Weights of a small mixture-of-experts language model, trained from scratch on English Wikipedia: 64 SwiGLU neurons an expert.
Below are experts of layer 5 (counted from 0) of a mixture-of-experts language model. Rows are named router (the router's row for the expert), down (a neuron's output weights, with its number) and show model dimensions 0-191. Each number is 500 + 50 x the weight over its row's rms, rounded and kept within 0 to 999. Numbers have three digits each.
After each expert's rows: "comes before" lists some tokens at least twice as common just after its tokens as in all text. This comes from a sample of Wikipedia text that the model never trained on. Tokens count by the router's weight.

# expert 60
router:549558523427447570511422451511509509472477493491519516511443488542389513452563550478493472515411487578475533476495560500524591598461459500572436510587419462578410508540538541553388465445559462595480517355505494572523494543445573416540530492453509473391480526566521474546493404568459552558458498483416520461494501551499514431523508501414532426556532521502499487508522505427493492464411433558511554409521575510519471422470475577550486485461448448499455517560497477589543567482531426457521539527529496568553565535419561439474600461456464524473458560427448500474571440538536493572
down0:564445497501504509497478519530530513502491589539523508495495500505489452525490498553464478508500486510493539526514486487554476516483506464401468488496514485516480522488501495509500481549489441491498526331513481537546486000485486517484477489533491476502512509500474498530498514478509494498481497500512510490512510482501488479525504496483533500512494493504507523490492452492462507519479509510498473526501482520523511522503494502507510475511483488526502527519521514512482494498497523493501519497470500534531507507466506494481527495474500501463505489492481510480504513506530509495
comes before: "| ", "The", "|", "===", "==", "In "

# expert 47
router:540520518493517474609504452561412499518416528541513610543402450474456450478553524543471452562486560621470517504511573455512544620472542525524366492546424449490497503519503469543398432505560456601440463381599539542506498420501471508425477438529512434519499531516539464526520360598535515570509538546456503497554513546446581502425529527413547453511566512493528507516495460423492467491512393541486474445488468511491518543432453555645498465489484463490423449512478575529555477470533491514493525444446524514482535463460526408446486464512513451531483524438522485525505348484492496546
down0:557449478525442524454479530565522512512487433498476483473463455441521566565514543545484440449513453558465526580513482451515574493433554475473528426495499445435536491498518429521534467555465480587522447250510525555526529331444447516501448468462545427518499606572391582537540533490564497523479564554524513485532548434595583506526482522441577421568452504494502557521471437518428526561552526438496450594436545489498544550484533552621556522537482436527485526430513462557507483594412524533526583458443512448477492464474538511441484512488519451469517504551471533554516494530527518493
comes before: "\n", " |", "% |", "″N ", " (", "ed"

# expert 75
router:569449514438511469485514480472438552470583541462440543434410517529453413480594525559514459548415461551454572477587559488463550526535495527493460530421470439518370602512432495554432412439558467662473472435519505610532506454470515509531546489568437453406380508556580491484523389579508476476488492612476428507468478490525475466499584518475529484449526531569487477532529466462524473452490481549511513464493585487568543495495497496499469530461480526452502452571398466523503643483495472482528504517459501570519541493452478507496540446549459498447477524427466466499568364545523479565
down14:497493493456474478541499495425477573447500575533467463510490489467516483428386516472498452559523557444439610484535455525500451541452538523549559514468513470567564454512470578488525485491484502509491525602483487497402536482456408424437505486487457483420519580491607512452501532546530563446634525507549571555478558512462502531502493440433519425563504493494521525458560453385544507442456446577476427486574563407474555464449535490451595483585492477479507551612572467431459445403494627476462525472533467441531435564496426454546542548513433627429452491469487610465484490472483521477
comes before: ".", " | ", "–", ":", "th", " |"

# expert 17
router:602513534478429468621453442497535558466476544489505550529483525522449453466563534512496525502471544603531471529578575454530585614515486548560418556523499477570481397472504551625422399462536467486523490414528488644498503432456469502464432471431511542438459551553464481560509445635528506564463463519471406493541455548448508486531497530442560516471547503476513459478504442442426455428495415561437579450536550465518474482448480490484453478411442543549495548571508522539505502484497519417473463536422506562499509487419556468485603452521464464506463499404410514529564467539487408510
down11:479516466459490532524486541513597401601449512535485486455462549630556534434503521435475440456480485510430483583431525482496454563551551457438537503590580540468453461510467536523447423530456501568444563381430393521605612488468534473449432569502541564452469540529529504435471583415493483508516582540493544469484520505433515441453520509532515517564565471469467554502440563424474519491496508474510512506446566504533543508463481467523552555471539499506384558411503545502440454492471496455531509479612518472550482512496485589376453489381518405587530481518548592478512505529449421459
comes before: "\n", "\n\n", " by", " by the", " the", " in "

# expert 16
router:591454476442578534530473467471509578576540478471535578449460479487450470528585533543501458467497587511506557421565528438478548631510494528458483527488442422519472496565478520501492442505524506533512516494513515549503448406514443472470468426545522429512461543577499436480475462638453501505500471496372457571510484555476526556489566563456449480454503578502564550565551504508402464469524414541492554503493571516523509499538525602555456521505475562540490476580492519565544519521515347415547473465502558594555555547366487444493544404494475437516493550427521435534630438431497518520
down11:565458571484529472442474575517551461553497413550469426474578507615519521447402444460474418445483593438462503470510552426510557627481430519473457538475551442540487391449518515490515497471483555460495515378397504551578489437494499466517483518552535546543478497515465485463500489497429427545511496521506474566505564462535562434488542417544474587525529512519419533480433574575411477600462537470521553548511588452521486468518535541457502495539556501506442533505438484496451549466486408634550476456508456520522482526486577464420500536388495367558436463516614507506475496510448489558
comes before: "0", "1", "2", "3", "4", "5"

# expert 54
router:567475534456442523548498440514458534503477535515502546500482493512456493455540442541411428548508463540507543445568565583503572587538491498536447519527423417465425493540497452533464382489556465517443493498535517519512519411535498394476510410564386518511466549561527486555483431549398592514449509521469501538503531539493516474477527537392550453487594500432427415533545547481475422430467407572510479461498605631571511479439470619559454562537483521522486485535419516497574497439538515458489521511466559556536556526499545445460529443526442403481486557419452467554600411503496494564
down0:522432483515543495486492502566493537539485523485478511500523404561413443505464496555529471519528513505406560498505492478539471449503554493518478483520504520456489569488431502470536467564479462493478435149517422530553456263529509471543485507527533470561507510520488497452531504524564426487455566448559485490450471466548513514542417545536527504554592489526510480398613473526469473595470468553487496538530441557501540522534563532463478537522512509515436514506523538525531513559491508524551484456480514505489455478456513485549528556456415462444552501514477534465499544516537417534
comes before: "\n\n", " The", " He", " In ", " This", " A"

# expert 27
router:595585594501439497546460427509571535502480541488467606498469526511470514489556446519510468539466603554518504496549517403476475502491446510522429504538489511554464513556491521531485461480533426557533514401522455572512488465423482508464482481505471412440460458628468495521528481545437474500468407584435526552515441512552491434571512618450548471516520540474508501584419407464419459415536409496498495508511554563538526456429445527523468511519451527487451459588484522570468521502471448486504543471411590613489645547493499480514568469544452433532451488392420503453556485423488551623
down0:538390457485545517388427467526616530495502506607494497479508506515377421535511511646418448499441489510460615546502520509564523522462431446476462469533451494546477523504486493526522483577432445544506538276429500475585487338459485503553488502561510551482482575495413557498515572454537516556414509488505488491516480570446533482555502518434514490567530451459540524558462501515451491573407462561535500608470496497505420472547493497525474435521574506597481555503514506513490504528463483444554530465404495488475491541435462525475498487459513484405545485517408479485487522477523538518
comes before: "2", "1", "\n", "3", "4", "\n\n"

# expert 46
router:590541535451564551497515426535456569537517556423509568463424488569393446613517561528472503564471551485517583518569550515532561575472458517493413510561419477561483522504536514626485442482543443576466516452501546519542442450511516466546471489582456486494446576544456403500501395536442457547472529577459496489545508494494529453511575523439485484482515512546495490598465432447450454406509397496561505397475561541443488490502530497624457564518421467504538456562480444561552533479582510485533536515394593571544599484478531455500516469521480495503487564412436462492554423506552450497
down0:559430437494467521464383526511539544549485593530475494522584499495407503500531566567455490467506479503509507515563490464524496549491584433445434458515471534492500592530423447569442455539488423468464582188492487479555585340544537480494461456449601530456476570507494490477556492532508515477453494447598504479479471483528526549529478526445538478495427459477559500535513486498499431473421528551465494559465484537523562579497509458510476474511540533501452479514454489564496512497508516538528468502431473488500573446404529495567529548450473463427532413531485554512468499459597475510
comes before: "\n\n", "\n", "3", " =", "/", "4"

# expert 79
router:557536497515479600547488526439505555565494564528611559478467566540435462550587508495453566547477450561454575462533577467481536620518421469500477500527482396527372511488496511533462446433572430528467526401512526557486508459485492448501492505519475469495477520528481466451471457500428564465483475535445492488536449574524486478492589568497556441445498480404503462540557474498513452495452480567498533498517632545501599439467508525599442504529459556472434452603455493580499622470509465430512492586442559561550448558460488485476590406554477534491413546444401458458563414494509527476
down11:554513466481568526476421586418515488447453562554517439529586596527512516460428470403497479457462572502493491525470484516567525586534507452533501532610467507476470423416556474455465507405545522511534580511419468476540517469412534524439482484509526462559580479536519516360504534520532492472506554497463503382503485398517510453463464530476551436453533488550547515437438454615515456554500447510550630500431505553610423528539477517548478494453623596475439642538458497476478463450460524503532522436501517516492468508489520615455546450452435450512473423462565520454527507484524501568
comes before: " | ", " |", ",", "0", ".", " "

# expert 4
router:544492536494505522480439457512478544478557572470530556453485527537441450504583547565470438552459500553498525517574545454535514601506445477507404534569473394559440504492509470601423397512573407582557485464504487602554460439509510421464454491582464484500494607525501455469473448551439463524449531568492542574492556469545477453476561542462514469451558553474510459617479489494492438475428388529522576429497558548532493453501492508618462477522502418484496540544477430551514483484561417445465466513450542549567562552480532470439480431484473469454453602421433463443583410536575440492
down11:539498517453577507460501468497510449555547469427383500434522508624503493535515530489529385456457535425447545516533503443530485536470513461444503487491559499539494490421525505494504436489528570410513499443500468533573555458488537485561430412493442553486516489512362514415496571467548448588446586486474520510432517502455487417443505477527468442572556410494379489547390574505411528515483479474517516483554548514544512466459507595568540541564577488479585567510444454434518399488498565467510569469518506565480507572467455472536453472390454363542479479478493531533495573506443379521
comes before: "–", ".", ",", "2", "1", "021"

# expert 83
router:557471551470483487504484440512465533495524564516513574441454500566450476482566497535497458509478482533474532492578544453545550658522448488485403530526465428532413496507508501573435357439570419605536491486553504584489525390537449429482456486569475468483472558530485456533515428520434489513444480569485518600502549503541466431438566503434537444444515514506535448610488510485485441432475395528505510421490558568484464451502473502588461511522476481500498538590485465534554497445537432444490506541393578570565636569443523461467485429541449466485482527388450461492593441509493478511
down0:548482464444453478500418498403486519438451559528503467536497520555442538452503480555547476409462483436486575588494501438493486520457500451440414459544511443470471517482494450488494416553452401500491568221504477555518501347500518493512480527548535446507578592577386477461500498524539499559453453513600468508542519479535570386564515543456525486517528498557572508522431419437451486579501539540461539562512503467504542527548465486546515494542503486564520568493578515497521525471504501416572490525452530561501459523460541481526491525461514430402560467582480455554525530491537492529
comes before: "\n\n", " The", "\n", " He", " In ", " This"

# expert 61
router:577535559530489528511432543534467519553527601464532479531495520487454537490496463543541462586522582490536542540566587500588527537528489500565458471488445419609433482594516500568461427488496444593540461417506510575551484502551365506503548486527491504448519522541486434518512544635524457497522536514487540551533536529503567470546535613428536522443506569459521575604509490400462495459505458565482549410547580508549502415529452538575544459524485526521475554559463517533487495520536483431449483551481613582554553497458509426446476423556478398515457563459480468489590405445512405475
down0:509441511429534496515509515511527469526510576521554489411512398420493485514504532603448528583508483464457539553569539469531534481423544476371475513587488396553514510528474455485540492572462518540493535346500497530483528234517433433517490487517542449476492534559444553485523504452585455527532557477584471488557517443461424466524459479449484560577485477486529518511429498471517492482415437472487486468477458474541482474534526463535502467507517428538519496498531542497436492492463559485539496455442534500534558489343490494476515503493532396327495451559468490520521558468544444546
comes before: "1", "2", "3", "4", "6", "5"

# expert 35
router:567559552512567512495470536456425565482491502460484517422499433524515463524571609558530461544443468488467540466622519519500563518474501541496454468510505407432445451523470550500417485481495450636560549442532435618536505449467507417465501503565457463417461521520512439471460398478528491552515450605485512503535484523473534467473579498418548448542561588464499422563508461448476405458450498546494490431468535515596514523455475489581443463478453494536459486484434482488446466469476457482477535528447564573519517506446461384457524420552462434463563589414444435530649418520441485526
down11:576494508466481439471397528469570435461479478565383453484539519612601476489498496519518447461457477541498431547555469491548450508536541441480474519602476432596447488458531594538548475496588543564511512426504517524544552551402476506511363456496511519581538468439380497544454504453449398566479530545443487485506580524528507519504437443558549543541567476503488510534402608494467496533508543479580508559540493504594520445565533533570514532465514493524543605468415468536557486513564449424511499489562420519547536474535490513390593453421554510498448510466539553591484500538508452523
comes before: ", ", "–", ".", ") | ", "th", "%"

# expert 23
router:528506426467506473491472454541491529495472545490537573422425544484496457466519507604551434535466486564477561462496516445516534589459407469474436470519481350561488528562503445554467479576575448594507431414533492542516493414446477437514450538539535471457474439496447470436507411542500430554513468564457397490511477546442444482568605580478439443444515495460465497514489521492456421411464407524461554516444557558525484514428513583574510416511493443507387530498453493539529562493453426469503485495462572571470576503406447449441576412509497429467558593421474523553543466488480483494
down0:558494360423500535441555520483561510506549438485481482483476498500476449554495524521521476513549517554441550490510440463588544503425403469400491499476508503535517551504492437456450411618416459482470521334478567523533472395457412451523419535499494516428568500522471520398503560443535503563440538453604466479500442504495588421503530505420515512419469495428489591475472447454433536508469508551449538595460403494551475581555545504530472500513540429543493548406503500574489490534433530452562436510505455540523454456469517453448528488464457552405564486497441581456488594472476494462
comes before: " | ", "–", "16", "-", "016", "14"

# expert 32
router:508564516478484502481430460568416539511514523493476564497448567497452570479524530542514419514526474545460509471537484448497435608456458533523417554444457444546413485474523479502480364482624480527482506428471472642533520432526479480512486434559413409515538533548518488592462381559573498454581513497414457591470511492476550513477556505466578514421516465448495502552516441498476417387450441550462497485491557547453539519415454586535452549506437511550456526544476538572490529438495497529489502530439609566517600546441513466513527432510497409515483518426457477506563376542449500516
down0:529398512463530496408457529543537496526485553549547482456534521499489447526486546578443440460510427558448555528549516516563470516465533474466397484530483511509531508486478476509494436606518480473563501157508422483581511248462491533461482491515494496539477545544487543435566524490543524491481504446536464501543444480474525495543491460485570525529563481487528497488521512515433524535480467491558487553513483484547404504484532537493497443544495510573493546531521489486480451470433569439555589496433494504511545486464519457506523492530450450443569470510424502475537508532551495484
comes before: "\n", ":", ": ", "==", "=", ": S"

# expert 1
router:601586522448479449503491466550411435446475505533528492516480507543437437450592464585555487519447567561494534527522554458551542641485455494511442552571520440522486478572500498552485427507572431595511531503526485489433511425578450474546493434485420411448453523548493504527536431545413536546489461582478459451506517541401541487477549570459521508444565516506455426492459511473393460440463360502457487464505581546574502441397508553485478547532452459523510468563483498531451512459485547474496487516426568586529615564423486426474568431525470439480476537404524444524554440466486453513
down0:546401451529526492494418558556572588483529531469486422499535451511402426494502509534455494478448500492434554526507509446497559473500532465447499500571484540474514526538493442494537451583493434459498509127482462506568501287510449536493467486513474494516515506558452525438529556534521392489456471485523527498535499516506512522537461459497532490534513466547476545480514421495487471500495485541480481521465447505521535494500562430526507498480501483543470554522585492585493518523442542513508526493485473526467521497500503508458509483463487504412640500553450497528498569510565523563
comes before: "\n\n", " The", "\n", " He", " In ", " This"